Experts of a small language model.
Size: 8 layers, vocabulary 50257, 106M parameters.
Experts: 4 picks a token, a sigmoid router, 4 empty slots to pick, a shared expert of 192 neurons.
Training: 425M tokens, 6484 steps.
Below are experts of layer 2 (counted from 0) of a mixture-of-experts language model. Rows are named router (the router's row for the expert), gate (a neuron's input weights, with its number), up (a neuron's input weights, with its number) and show model dimensions 128-255. Each number is 128 + 24 x the weight over its row's rms, rounded and kept within 0 to 255. Numbers have three digits each.
After each expert's rows: "gets" lists some tokens that make up at least twice as much of what it gets as of all text. This comes from a sample of Wikipedia text that the model never trained on. Tokens count by the router's weight.

# expert 27
router:122133114125164130127088134132204129094095073145146111137110125102123161171131147136082147112146147132114162174141116115119167128121185125109140159129097133132108153103163134149139136175130122151112082146117115168117131112111132137111144090077151146126151119134129174120123140157133170140119096096140155192158104123132124130143163112143137120101134115133146131119141141132102129110124
gate0:174149132072115097110127150177130106123096155095137132118104119128171114146063122105081114148146105117117172126146144136155117149179162124138188126123143098129159150091081175122113132117148143163131128111119096137119103126161129089140185131114122157176102181153112112117167132090152114175136117169083136086131106134196080120163088153099166134143147119149119113184113166144120158108166
up0:129131139146159112067093078114133174133143099098156144116167173153117130136149173128118120136140089118137163094135108086149128125178134140101073140123096106097111131133066133087075147142139170145117161169132108130106114134146152142142138141147102116107117118155101201175142137117156144089131145147135133129108173099144105094138122101158148157100129155131138106094114190152130124086141
gate1:127093113149131162162088120125138154161144139103131144116145094116140144114116102139092130140137169130144089134160135140110121150126123116136132157190096157121150135148177169143146153103125086128118174139175153107140109148106139135100121144140109170111128131114136123134112129144144107180158102145170119112144105146103086121131147129088072134120147096128110121104162105085166159110134
up1:151127110167128161149117144185149136171119096125134159131122104131130122144117074141104115141155140149102137141082132107118096136133124158097165146121126172138156126120157148126126119134148118156138202117135126118142128114113129101132143162124109179132086141115166133122153116134145144153108106135105135120081139111131054139146109122160104153101149103130122111124156145060123167173201
gets: " to", " and", "6", " into", " but", " or"

# expert 10
router:164113079137150137152115165153144102111112116129141131136139137118159148133138165127102130116151098084154138131109076099133156125132119087111158138168137148122114109116182133126153114143138165134093120128110115144092128141145120113135171146155117180141117131080128147132183132123130143121180147118134114168114075127151125116123136129085168106173141115123129095163127122140174191124127
gate0:161098164119104132112072110088121132132114120157132160137157139141113176117149122115175135109104162152142101105153128134114152142107144135093131179130128108102081149148111093149080163137117108142147128146123137122142144092141156213108104161143124103105156139155114103133126104098121134108099092154109118116154183142112122099095143128176096167133115111149115186133131159143089111141141
up0:147124164123124135132132157106146164143097140176108132098174138134130111117171084121125109108121121105161140152114119108151086079095113131176119121144093131164159084120165128143122153175117104110139162101108129141123140128164121159095110145121166113127129136163148135154148093136101122144134089110155129133118151132076096126143130123135130130100103158134102133108119140147131152141094
gate1:128079124158138148102184164095116131121136135129113109160171136101133184118120182121102160063131113169125109149143134146157143169116119137146139143139082114131128101119094147111171120142129093102128122121133145092108143159158132103120103117112152104149175097137155140141137112158120091126156146161143149151149159137100118121133128138164139115126144145118113149127130106168083111118105
up1:102124131132105104141102081151127136129124127164146164080115108153144094154151110134154094177135119110141133107137108114106130087149121151113120123148172135140153145136116166140092161114148155128127126140141126134170096132100141189123138123136110140132109144142098114111136153097110143125083110092107128116114083107145139122136151162100134149143115129154147110131095159085155163122155
gets: "201", "200", "202", "199", "198", "197"

# expert 5
router:144140119130068169123151105096137139132100070158164121112149136116151135146115153132111109089150120147133108091138160105183125096125096133123104142114115154146151114128092118117124136118131128124108153145086149098162106128164148099157113123080164111151083142136122163140188136144108108122152145101125120130170134122130141132138158116128150134090119146154134129128177109148086106120106
gate0:108110136113133113131138111139146108112128068161098102159131122130122131139124163115101086114143138120097075149163164094120165127172100106132061148143096159126132122138113135160127156122165152123130133172120140131160169110133104162127127143130136111118150129141112130114091098126108149122126156163136108135144152155067128099085117139151124116108106154130097099144110178164129155113128
up0:164122130096133104128141107147142093109159087136127132164127155102146082171113194096093098129155143095109075113127148130097140096175110168171080127102099184129119120118091118173115140141152163123124120168100117131152111106122151144176113118126125143148160116152108143117117118107107158147164158157127038165111120169120059099089123135109136139123092174107134109136081164134133134147115
gate1:140177120126140094077132145102132119118119085116120092112112159117170183076132127129172149129134148115096181117103109123153120145121136107065114152130142082136115158128138135111164118122145135135136155149115146129151106109142133132114147119111168145113138131106162159132112138133142091149110120181111116106132163122145227174104138143143106133125154161152179152124166123111112143125099
up1:172179112163083150080125133103122145129117101109126126115138117103145156099181167122171073084120135141129163099095102128136107157102137109105108132126103123134174093129125170085135117141134112114116171129127134108175130128161136141095184143146118117070099172147128133145128104127141091081105109157110101093110151144119170141081128142134096124127135116140137130096132099108086104112099
gets: " ", " his", " he", " their", " He", " her"

# expert 20
router:087111136120132100122154155094162131097132158184169109150106150138131139152123145124124080139111125165114129137129130078122153140123121121146134125104121108136119133093104149083180118084127124108094141154096143134146110117156127123127133104151120116119155142126148112146125128105145135124091142107146111152134176112121175126124167181123144101092114118138170132082113144117115118083120
gate0:070139111127141108111129127140139124136137134156095175133130140132123104133089182101092098111109163134115095130124136117100151149145117140165129139117107178139089131113120127110086162099188130127112155134125129103168108118139159189133157166117136114099144105133109125140094150149134151138120147153109140125124125096140128132093135112153089153099115140089130145124065120182100128126179
up0:135108181133078134125093161113150137123112117150117146142134184197157123134135160134152124117161177123152097117120118135083129087154148107132099134117122161175158146121141137101150128138092120148140108149099125120159113117100155147172111145139117125173233132169092146086138133147137124165136118121117121165102101155152139086113122130114126148135131143159122170118134125143148155108154
gate1:126168114128178163118137130165142139144107073104108139098193163153148160104100140102140137129141094116124189163103140116118103105095096140142153128097133128143086122137113154109118106115176138152155149121121144144124137116092123136146136146143084130139125124165117153133153091156150148152115090148117139134137117155186133137159102162086067157125100092156148173143117138177108121125152
up1:130093156134081129111122146186097101104129131144159129162134052129103130164142132156154157136113134098129080118114135116123143097102124136120108142147165102136149130123113135106139146127084136101160095126137129116113143097091138146140179164144118120086136126150169119124111131072142122113128126122077123132164123125123083136104194117164168138163143122108091107102140120120119153106086
gets: " ", " (", " \"", " No", "/", " up"

# expert 2
router:125108126147095126124120122107156151129124151148174101131130127157121090149169097126137147115165080152147114101171137126168132142149153127117092163177138168124118118155104096134078164116142106094137150128162149103137124124157126135059134124093144125129140101163127139141093090160109117068146178105122119151162107120098125116147124099116126110099125125087104112104140088155073100115122
gate0:106130152144085106141102134095134129162134144138179158194116137119079085109137097150137129149121093140144076074133098144109129128134117134075127162130092132133109125150125138113146181131157142169106181162116131130135124127133121141137142126153171144134114142139127154120126123171127101181097137183112122125102146136174094118105114113109134127188178147153103143119089116127131151112156
up0:139112105147106074132146124139117113130157130131145183115124109157143090093167160096122147151117124130147097142131133151116154169122105132112124120135123147118103131104086135132077125127148131134111113133123127096097129134124100148114126109126161138088104096166106131100167078142089118122111133078130096085106113126148138088091113150162164112138114149145126130125173168085109147116123
gate1:097110160138079101122148134131110167118129122138112133118130114166127118145099139110141132150174100100154153137148093124126158102134124116100066159126132127119184099132105132122115146115102110127157167110107146115093111147138160102133125123132133108138144169140118139108100122141153077149142174170116155128175132153098142104148140117088087145105120127132138091135128131141130138136146
up1:144142124144113122191095153135128127107137094109107103153154159135126120123106090093153150152124160126115174093111084096099119141112110142107119101128135113133134101126105119127124121174109134149137133149078148171132108137122152113159162085117104130119096138143106110133155099123138174131180184125111123149148156126189086142125153093155161150076134133139176144131140122171089141130081
gets: " as", " |", " was", " that", " by", "=="

# expert 4
router:097080126152111093103061161154129136149123116112148139104155133122141096129125160157144114133102108157154107119112114108160164147125146074108177093139132198138152143092115094176075137116130122133127134129156177158115145125160104132136104126139121179156106167149134145121142118128111132109197129091151126153126131117126155104147108118117153108152103094131149086142144109118130112133156
gate0:124097116120127101123162171171107128096116108143141110057134103117172126128145178119126119110122081155109120142143152114137146142147123174114170113126126121136145144138097107072132137088146121093102104111121138137154125127119087131158122129142125139150130152131142126114086136143119177136165148122070137121106116127165157128126136158154151152131121132122120115122147102173079094116174
up0:184125147149147121146134140136099119097130098132172113098103147166160108108115163118134160112120101162108137165127172123151118144131153151129127141114126128147138129131139134119141127122137106130131095158124140129090149136151083145123149158199128136130151139121129174138112110146113174146150149096106116135144097138160104096129112167136110118122102158122119095141163084123106145117155
gate1:084113158136111147103118123104099150161113163147145117139103089126123103112157070147146132148128117126111074143144108133169147097124149177114114096137120140139158124142108154181109114107121126102114143142050098095134135142110080132118131116154103103138105126145084127176124102120112117100161124088112131088162126156113102159124135123101120119103166132141114121133175150126103176134096
up1:094135171128097146144144113104106140170117177145131119139134070160132125085134071133144147136109125125102090140110116137165158088133151119116122098118129139145179135135114113138103124113141140104115165134079082091115142168092083147110114137136115103164119124172084111169123083083096062147160124109137111090137136116121084164137136121114141122093147119132140159132177113067112158146103
gets: ":", ";", " |", " of", " released", " –"

# expert 30
router:112108129109113124171101111136142078138079065122172106143139171124110160144116128125131087117115090120156137174132137098124159098116132104105169155134115122105119123123096096125142166109097138115133150120124135134125117092144138146138159104104155135111096129094119120124159139149127153111151147126148122152143106115137154127147114109142151133139111102144146106101096128179088114071149
gate0:133138114113142131116174165102140125091135121163138123135162166117154115162161103164131147124150136085125133136164112128097127132153143121094071074108145128109136112085139156079120153128084095124121146133150129132143112137133117121104165122100109151141143119126151180112141072122146117129145163184160125136181144104172174136139150125135116115119110128118152111117147119138134143112133
up0:145137141132138157105104136112117124136151108079110125143129100131101128122158185084116117111152115142114130143112148108120144169158128113119163149131126142152110110160174105137155111128122212139109103146133149126136140148147132159168089103126144137125137155089119126124112145150104131139119161109078113127071119122135101082154133150124160128144135130126133127142091107112122109171133
gate1:082127112099147117137083102174106136137125105092113140149139110080143107141140135113068178154148136113127134165111122144133113110145127120103129129148133136160116092149090143102096111145134139088137119165183099123132093135124161112143135144140147138103162170130143182110128131132109083136073097127092112151099157112103166129135117123134112131123129106111121111106107162119124125141115
up1:133098128095135106077137151105145120121130099138123129175106133145108140169143181104113139105125120119117177100141110111116110096178147133065118122145176124151171130136174139182122161121136173094172147132132116128164166124118111134156105099118156116146121154095135107131142121105150075154149143141133119128123127120156109120116134123118141138102123151135079121101121128167131124088125
gets: " |", " on", "5", "8", "9", "7"

# expert 9
router:123140108155122165126122124143095126112096108114132110123116111150139151144170151163135095081121144150095139125137059119097130131109108150084137141125125105124132170136126147130105121098115099111094096118103150134143095142140138129113132121133134121144143147128089158166119138139138118129143131104139128109142156108145108144120135131131114104096105107136121118138165131144174166120148
gate0:140097130145117102141097114093149108134105146135105134106149107116125181190117105130147151133127130116124106155147124145177145159106165089126127167139131117168128137117132131166133141120109135133145116100122128147122101114179148152103134137129143108123154162151152115144122076092134195112143131113135113111118098157153183150138133134118152110173142172142161125129171116112118107140078
up0:140152069190135096156142137066114136121131135099156146107143158126099127142094113173109120152139177090136063133159072113151147154142125118106102193121085143150128097079143193125144166099120112107097121112107136130101139072154169146125134109130122106134164154152127134137180140111140161143171141129148128139138127152124170153142143103138135099128135124149145110132153103097124184118089
gate1:140114113162091131162114130168176129153120156122125127134158191084147099127137123106083078126119167149149139150106121130127128122145135121112151144173150133130134118125141121112119181169114110119122099114089119128145139164109119068166101109109148140097083123096160113129104102150088132086142121108151149164169124086081155114163113135120172128092148094145103157145124102169151105119138
up1:131126144115164146126117150091114131108130105156151128133124081153115150153117171179158145169131102147164133116132130109130083109117129118111124084126170137113130143106113122107156108115141159145120130149155158126099122130084135149088137115152092113122180144125128142119125132092137098131156152133118124085106102127210128092115162132116125161147081139144147143115105135113108141091094
gets: ",", " was", " is", " |\n", ".", " with"

# expert 21
router:111113101109164179156088160150151115113136125119111160141140143123135189153105148140121112104131129142127162156140086075128157114157093085135185110200132138139166126140167104158114143139130139147108079165094177105104133141154122074078087140120151128162109138115120125124144161138111151109170150077108117089153110148147160085135117125091144114174139086167117088128173166117174157118076
gate0:111154135121094118119104161116149147135099178131101126087139122123145124117148100129092118055156114123130138105164114149122128163116087109087096137145078159112121148120121102128116104137151091094153134104114128122138112125107129089026152136161144121109163064125147128101119103122157111134125129052092090166156140108133157107116156127118103115120127164158134146149195071165154119092108
up0:120126119127134170127167118111109105107150122121153147080141142151122112126105135126139127133141137122095120140094143121145130101092115093164101119108125095103096099119090149119138114106144126127118134160122133132144127101101144159172158128097128127119118125127090127125149113101085169128149109152155133107137099119088138134147115132170090110134063083086183164117095121125109154098097
gate1:098119126115110150124177133176111110135157116134127137138142140084130137138211149138096117138124136141145168171091135162119134133107160086109138141104134147122117129136119137131112130126098119130122124146158141095143160169134134132103162180098111101089142117135161145102138115164122127117157148114155118134131143101144160110133146108148098135163152110126145091144177153134124101132091
up1:125151124142108106142131177083148121171107112113161096123118159137124124101091109124187131088121101128118111120126104110133128110138077164103101124152107123127126129103166137104143142166166126087156117080132116131117155125113126111098117094178123135152099126136123130104097120084135157125062110154132142131130123121120087135085103148143158119090136105119108170153097130147117152101162
gets: ")", "%", " there", " University", "}", "]"

# expert 0
router:089119125104146167111114152109094150125104142109074118129143124173131161084139139170108156072143135130129149109149114126093136159105135124126122115150116101107139134133107149120139140119113169105117082112088114131144126131178171131079139143151131109124139090130141139151109144129176149136121105148138123115170174072102159150102135161130129151102122146126141080135141109199148163108092
gate0:123086152128107122117142131079106114125096135150110146131084147158126134114123157170199129179133118090076088110159118119129132168080149090096135145125131135100081145124146161139123082146144147163155155147123113157137133142135127111104142135139110170117152137128139141101143157149124129105139123142105192136120128113184117153159134143124158141130123114139120106084103155123109090119161
up0:120139131133131141159138145142151142106134128093133141125128101109164118143130106078062130119139142189134159150109142117120110036147094166173105125146122138141150113153110112107117171130118117121090170098087108105106120116134146136155111114114142135145137118135124133136114116133114098146116122124156065140140129159102133109106155121123078075136132139138114174177132089135106165133114
gate1:131110103093115126145070100140097129098066120122091121115128120133115062142160163105093126131125141159118176133128133140132139124109137072117147157112115145159175123139141108098119137130140131127126118133174121129130147136182160139110147147164170160118134159157127152119104155158094136145120143142157142109130172114111160150112144128126135093140144117134102097119110155172112087117139
up1:103107165095189123129121181159103113112109116112113089156114123137129127089126147089107112115151104137123148135112130114134137139116131105128151142116121103126140127100155133113106167133124161118119134153133140105148191104180142193157149123130096154170108096114144130132149124126116088159103138138135124101122082116138179134137105201146140140131135129132131142122065092171095105091094
gets: ",", "-", "|", "\n", " the", ")\n"

# expert 17
router:162116099118149111160076126129120080120152127114136104156127162117145186103161104088174115114140050105110147088085124079130150139101138100122140122180093113110131126126115137120125144118120134124151100100134130149109133102146151137138134139123101115123080095089162134124175131140111165186144128139129147159108104171097120153119098120127173153155117139104135108127114100161141134127136
gate0:072137095153130123125148121142126135171147142149108098111114154143161131127153058117092110083138152098114140123108107132097112162093088110172111139085085151122109136129137175124111135083096086125146132116149119149114145107090179146119158099109109134109160110118128118152146133111169142128123089180105161144126144149125134155086100118105140158089092159127135140129127140150133157125094
up0:094124090111151131104137095114106156150110148183103139107115118118109130094160081145115208128127119113136137138094120149142124126118119121144108101109041111129159116155158158147079147091136082143138157139132134129106112142131170138031117129124102108149132117102123121184098109135132126130137090163106148144156156153137150129133126122101108105126160163098125136114164125141137109132108
gate1:152123115150166072071105118139156127155154142105082097093133108088158140140142083127107151151113101117117103095104101123132145160083135152119163121111137096136063133176121135133109140109117160110131174130126118126120053095137095125123099131147123116136114125154137112121118095097141113118112133111130136122089127096132138121174091160159143107161109138130147169195096138115110179150150
up1:132082181094095160129155113121178156165124146175132096142110116168134081134123209101118127166135140190097114112119151149077151113105126125136106199139121135121131108106146117130143125161142152111112110115135129093153112106096144162118152123105132107093136141148116139147094138138149122112117144107149123119136154108141131128136116141153147109101171121103137108161102139163098112124112
gets: "201", "200", ".\n", "\"", "198", "–"

# expert 13
router:081152085133083117142159152151112122110100144133179083101154080127160148121168129142153112111091122146158143130128135159138157158117115144147072117159123143122133107169110153154147086124110078090137110127124160133144155118135122133067156127132146101142116132120155097139132117145134094146127123190174109102121118127100134149105121116132141120160127116108127139123141124130121119129123
gate0:113074122107095102159160180112131135127128153128116119155147116137117092149120179119159145208132136119163090105134126123129161140143171129161130139113126127125127153135133117145178142103122150130141106147129133106159170170093113147160170123136147118113168124152120105108139162124104169144125134117136117130133111146151120118110128157136111133129151146123097169149071086130085106137121
up0:148111123095144146128148132128111117154116116072056125122159163125123105168144164161139132101134124081143136125128104106093134140155151111163126119143150160051142122130128116144162155181144124164131132133109130142155141135137092136160146118097156106097147145150141115102110120142099133151161133177148113107095157094121155156105143126131120114140137120141148154170139109152090100120112
gate1:105138125199129125135104165105118119081137117174171140128143119106140072103145139131130129103106132144143106155083167099132099113108124121101130140144129159114087084097142140115135161142124120135131156151182166126130152139149148117113110118109121142151136177131150133115114111128089100124149118116101111132174106148129120130142131125159109111114144126166120120116125070112134137141139
up1:135141135151173085064121201149137146111141119167185145117122102099129142161106132135099137110115095146134140110076123111153134132139112111101108115177150126135136131119110116105110135106150122115119161098173122128107122118165114107128137106095130135136118099110127164145094104117137086110151164183138119135140119115141131038142135092130121119099124128145135135148148130125137141102134
gets: " of", " |\n", " for", " by", " was", " is"

# expert 16
router:107150104125100141112107146130136105138120106127166082136166141119159112116154144148085110100130124147188133147125130118130155158113120135121157104161137178083114127117139109133157134144166173102108149097070144136075155129140167132100146117140146120140130143090106128075161120146113147141143196084124130149141108090120120109137111083096133152165097084175150102142119129146134172174154
gate0:135052084132145137171128119137167073140137126103119159129143164129093124138122094116137109115165131177153067108141127129135169114150149132140121144126097178120165129143153123136148129157146089135181129138145125139112132148111178100163093051151157122120134119130111109117126124158113148146102158118116132135146133108157138166147106103159157110150132138127139129088090129085129164151126
up0:147091115145144137103130168133087161119148117151126158157101139113144159085109160134119184088144057126082165115132115100136120137124103101112124097107101128103104143117123124148124128155106114113100165130145157132117136110132118116112189071156137146089137119117106141153138116117143123135147130123127153110110151115143164128091117159178123131151136106128136108109110156097150118155133
gate1:153118116179160158190131089176158133173147145108117114130170144152110101162099150125174071123149122173171086117112142087110177137148097149122144131118112138113125144141140152134132124156172142170126097120115141129112148126132124161135163118133176093126099155138115150163153154146106132129142111132182103136087103147140069111109099128129072104118125125178136142111121103151137087100115
up1:101160152139138133126144110117137102135103127154135122154120146126138134124156137139115172119127153150164079168092100108150095148166134114149130106155150100118130131086134142133129111179127097149112103150108120138131082112108091097111134104141115137094106075129148131151107148096127154161142108146136127186113156144108156106108149140184128146123082144119070097106128154124126145117128
gets: " ", " United", "0", " World", " John", " W"

# expert 18
router:096110134160147135146109151150075098126097084111197149135124143114153158137159171163120107161172120127160135158127103167146158083100115106112118172134145170112160100115098165141108118126149101131102147138186149124137132148124163133122164127122116152122097163100166110105147131149104164131131124137121132088164165142134117117118123073124127110167140088109109141087203115123121086149149
gate0:106103118078185145138102165147117164124118148072133128095115124160166140166093144117108131136113117166126128172120101134125113132083120112083122126122112087120126147141104158119128125107143155111178101119141140106151116126127130158142103150138120116167126116131097121112081119154108126102149113118086176121123122115156123124136130109101150143144117135138165094122128121144147095138105
up0:180131116169080069107174118097153102120164093154105112124195131101116104126160139131157122111119163103140160133106127106140145104143125145167131124147107164125167119115179088161125147144120103132102170160134124124102132108132143117112130089115132141101132120132206111164130113130136128170159097174132112136143131148113135088127135130126133129139136136111109170171130123094147168103132
gate1:139133148122148123109159154103159162171112116136131113107131104148129124111178126120139166084162106121122145138097107118128128087100093114093085122137131164122148116145154131144111107126132096087152099120146112114122106134116160121085137140136108167116142128121171155126143105160146125142101090112148151135124117161112152147169134132124099116111111093151125159132120128085096116132121
up1:150115134116101151116131138134120119118115110144147084099115148083140122120152108115112153128139094150127161136093118152135084135107100113137110153108149135152139095125166067134142102084128054109095128147154108099067119125136145138117107154109108147101138100103179147111134123153108143138114111118170143161099159144120164149144095107101141113112088127134136132144130148114087097140138
gets: " the", ")", "The", " his", "'s", ";"

# expert 8
router:150073082150155136151118106158133119114091134111119166135123172138142111150137121161110134090141110169146112126105152082118160125123176150113147135156134119099105133088130155097125143135102118161109102160109140168119142162146135093136152121134128090125146184128096131145137135144082163124148119072120135127132110087087085157125120137105120138147140111163103103166149123136153126099100
gate0:112070155147088097106088117141137116159147155151170148105131124132175106151164123147121114160156173161151075130130128140080133160098105139112109149130116130146092142128153160161113148095124120127119115132107160125119123159138152129111134141145160089109126126143091120131087148157142098069097118151124145121168150137115133139158146163151099107131118127147118126141120148097125153077148
up0:132081132143118138112123097122109110150124137145126135125133113137142127101137114149167153172149156165148086172127130158127102159101083146148154143144142107156089116137165172127132134124108136116161101122100111132104109160094148119149130134176138091094115109129106114119088150158123139103140147160119128098164121173126115159152155160108145140120122173165132076116114093090150131158160
gate1:128070119125129094135114110131106115143159163135105131107122110109148108145140142139097135100145169100143079105140134154103158150097111108120127156175126174139133113121146125147155177142123124128149077132142134121166110161125136117098108103130138119135170131163114130142097107186127120136181121158151139110158112190107122098081116183135140133093116123143108103102144105137122121139138
up1:134102126144161145157096111127120125145138131118107141118124113101122119159143123124108156125133164097188138133106105109126166155139088120110124159167113178159154127101125144157154176181084111143151110114131123140151104173103124109129097142130151097123146121126110153142114154191133111133144139149114165091126104194080109096111122175140142157104128102135151109099158124119098120130094
gets: " The", " with", "ing", " D", "is", "as"

# expert 6
router:140098081138088106154168153151151116129143075075142155104126164103130135147162132121154101116142104124154107115121158078156142124140129110134130164155120152134143117118157098146151126148132126113114111123123153125102127162114122100071142101128101170163128109114124113112160120115125145141180153108124146097130119145073166104176123108098135102163113108176088096102152137048157150134127
gate0:086121096184130138128157104129099094141125151138089110098151139128166171088131127119141098150139183113134117114134084143080136156130078099155092092142126154157113164154137129136129095121116097111142152153141154113152113132127113077147141096133160143122100140127140139101110136102137144125134127144114156141148098151156158137124171126162058161104132074152113084111148089142133100091102
up0:116130198096138135152115170134155150141124187110140135134072107137068109126116118134149124133161084129131112114117127119119116132088162152114148174124128120122097071108096128102116184167156124135110119130117125135147124150101166165120093137145120129153153085118103137152126091149140130142092147107156126141139154124101086122130090137134160095112160161117090199082155138168121152125134
gate1:104139144138142118137155164132123156118127103130095153083125148084129105199148139117126143073136125143124136161152137136122149128124149101138096150118113113151105160145007156147119147109125138150141100144135067118075126134112115097102142109101156162137112160134156143136109138172151162130112123098187122135119104155159152181142164149137148135128080090114130119110161142116136096111083
up1:158169113146123124126137116131156100141092116172111160154165123117154161160112130138153130138117115101129152143108126120183099096086138131103105110123154102151168066130148147147074135136128156133135171159112143149108125108133128163131110121117119103129121139158122160146140114131148135120116123110132125113149138072111143100095125122176164092112161165130174159185130112162115133120127
gets: " and", " which", "14", "000", "%", "20"

# expert 19
router:168109107140083074092168155139156081142111120161166087149103156121144076153122109127057185141123108110117110130113125121133145151135113094131182145126156136113103154151126097181129139135143140138153099106113115101168141177150149153095141112126152102125130142117182133113113124146100158152153116142179115187159104142142117163098101126103088154078122110073087134148159133157129137128160
gate0:124132164133140120141107130135116091115144103129150129118103073128148121156142140151093128158127074137107098115100131106116127123094166137116133154105159161123096167137107115129117157156142132106124153111151172141146124157173149139086121111153123146105137166107119115118141125146089142136099119164077122110142152142120126112145067078169121107145130116175118131146134092117123125122161
up0:103135140133163135111135124112120088117148125138149154127114142112130170144091115147126108076114073137123069131110152122143089164102132136090170120148149174151113164150126132136115133163167162112115104139105139120142120145184110150124158134125117146131143140124151108150140165122094123123106093117096074166108134138157081142143080131169131110149152120166119145103102147115118124119149
gate1:113104110156153141161051204151112205130135082083099156118179123113134117139098116110134116108130147122142117156123150089070162161212195119137155120149118138108129175131116122118124139145101106113173087087103142152116173116136113108100139127154082156137093124162159125118133117120152137183173137168153123118129131130122120137138115098114153164163123105150145108084147102108118115150137
up1:132099116127149133152098194177108173147139139100135151122167132131128095175098117149122106085124091117157130176116135105053177135164176109126130124170076144134115175123089101108126126151071119107137076093108129131122143113117110117112132131109091138148117091152164147103106131106158125173115126149115140113112090139110106148149113094135151167153146094139167111100127141088120114156179
gets: ".", ",", " that", " which", " as", " to"

# expert 7
router:119077104088131119159161144120152119130107107111165090120121141126139181149134133167118069123120086115162128127116118089138152114153146121141087152110158135096115121097135129120141139149113160071145116106146133158117123099162140122173164064132130118076150117143109132108157132157125155105140159120147133156165116111126132125143087166093161143143157110137143128139135134167123140079143
gate0:158134132157118078108105146111151113152112124156146129160101076137126079114166136159157124124160104145152104115165121136093141156126104151137138158126100132137173119122131121114120183129130170150106141095105157132146139153174119154117133162128110111127114172143151137142137162112139127123107099063107109142140086138138113128127140085071160137127095109121077125106117126187088132118165
up0:123117143136120075096119134123153125149091128144138102165100109164111112116172138152140110112113118146130104105150135134122125158162133221135155160114148109130160133128116112095172146147128204160131151084148104157143118152153140150133149115159125115102122180157126150136129177117132138089093077101131104096122112142127134135141129083097157139145108101138074122089106143125113104129184
gate1:166142144121114156116111149111151155124121123153178134085136155118144164128140139163157137115122121109084149147133126116124150128094101113116102112071129122154124130122142150142095107136079079174097115133143157092102084117135145129112127098114086177161156081149082169110124128102137097097146119168111164112133155122131149143128140161135140106124131116132148122169123136156057076107078
up1:148090101082155154118125129105131095136164087093162134117106138120128117148132126109134117125132119126124120097161117136142128162113167118131138134162106163119115130165104120108141186125158146100137149113119107152173105124135147134110158141121171104136121169097112081123130164135125097152153094061142061154144095110099095116123119095140129128101115122158108122117155138132170154082171
gets: "5", "3", "4", "7", "6", "2"

# expert 22
router:101133107122138124153104131101133149149123073063091135136101195126146151135116148140127089095136081110124141162124102121113165130125107113157134111149104130138123148111110093152143119109087147107125085154092130122129102102140106111118146129111122125142108106070079182096168111135139188168128131068134102138149096091156154139115154135140154104138104111143107081108144118120172164139094
gate0:175137119160102090157136115098125164110123156112146137127128169164128165110117121115093174140120126133151112103107088147124125166127124131113150130121114107109139139144112078148117133121119070110145128128095135095116168151133133111094104124147124116124141122150164103098114120157139142138129134098162125138135100152100139110141127163065167100122088147124115096157218143074172152159146
up0:077098142102152137119127123147122097161132120112132102144091099104137096154154118161167105118115141156125117171151185102125151090164109121136107135130157162112115136100176169155138129162128189133122127140156151137123119118088120152175147101106137118110105154140098146193117155063117135111134114149119131117154129125153121106074133111168123142130155114089134139082053115158065126116148
gate1:159134066154126155135141122137150125116092077095111121144113167172119113169132154097104097094149129156123160162148088146158154139130121146175121121129151185099162125120161130088157123179160130150153112154085117135116137120133086109113140134130124108133144108122168159145148144183119132158119094144136148134139194123155131126064116124105123121147137080113090124105135143109172124124129
up1:125124135178162128098123109111139109132098077096104158139104149134119128131103147091072087127129140161109125145151114127141157130146135166159149133130137170102161127106133088112140139166148147168120098134096136147113139128112103110115133127128143131150085110135125156108117143180143141157129091135155096107115164105147128124088100133129125105177120053113061133116139131117147148115126
gets: " of", " for", " in", ":", "0", " with"

# expert 28
router:116108143109164131134109147160157135164127102138144093110150127132154090124120144131119112121136185134127134137144147109137127174137140120141136171125153112088130141101088134154116133108106143147117109137107147131171126122130136133102138094170105151113108144136132110093096106124150133138127141210152146136161126130155144112171130155155168136186089087151118161170101128179112101105116
gate0:110134134096155141139110145112099123105110150117140095112097115090141125122133106133120141132147168128124055125080127114137156124134156132098146158133125106103122140150136117117065126122139095137116110149129112164141099103108116137114108114154145116141112130142100131106138112152120123097109090124126134132104099139144153133151117112146128145174132125152126163137124164130088169133145
up0:100117092116155141134103162120121116152124100165104138123146111183099122108148128088178157116142116106104121141150138142104127131116138111098085131115161108130125137172136137171108111144139062136126090125143150141135081110112136107057100168150115115149127117103099112111128116153125116119099130101136129107153145158142124118102127108131142137153163130093136130152136117127162113157156
gate1:100109085144129142151117162085121130163146079159091145102130152121135164127153165164138145129107099186139143130117102097125148147152112140120097163137100099094118139128165109106135116102146101158120122139137143134170096123166134146124134137149117138137107152146160138135112103133127122139140147167107149096181126100065147127056128130101112107106108066126145100119137113116141140108069
up1:142116161107122080113144115148129143101131167081169124127129088150126136107101111080081121117150105095144122103169130140077142097108161122094138110102139180172126116162094147142103139162088146092109137105144147127103157137099089117118140124095148117130141112082108139109128149147145149145141087114143118153108129142165121150149108142155132112145133167123138119119159133152129110135135
gets: " ", "–", ":", "th", "'", " B"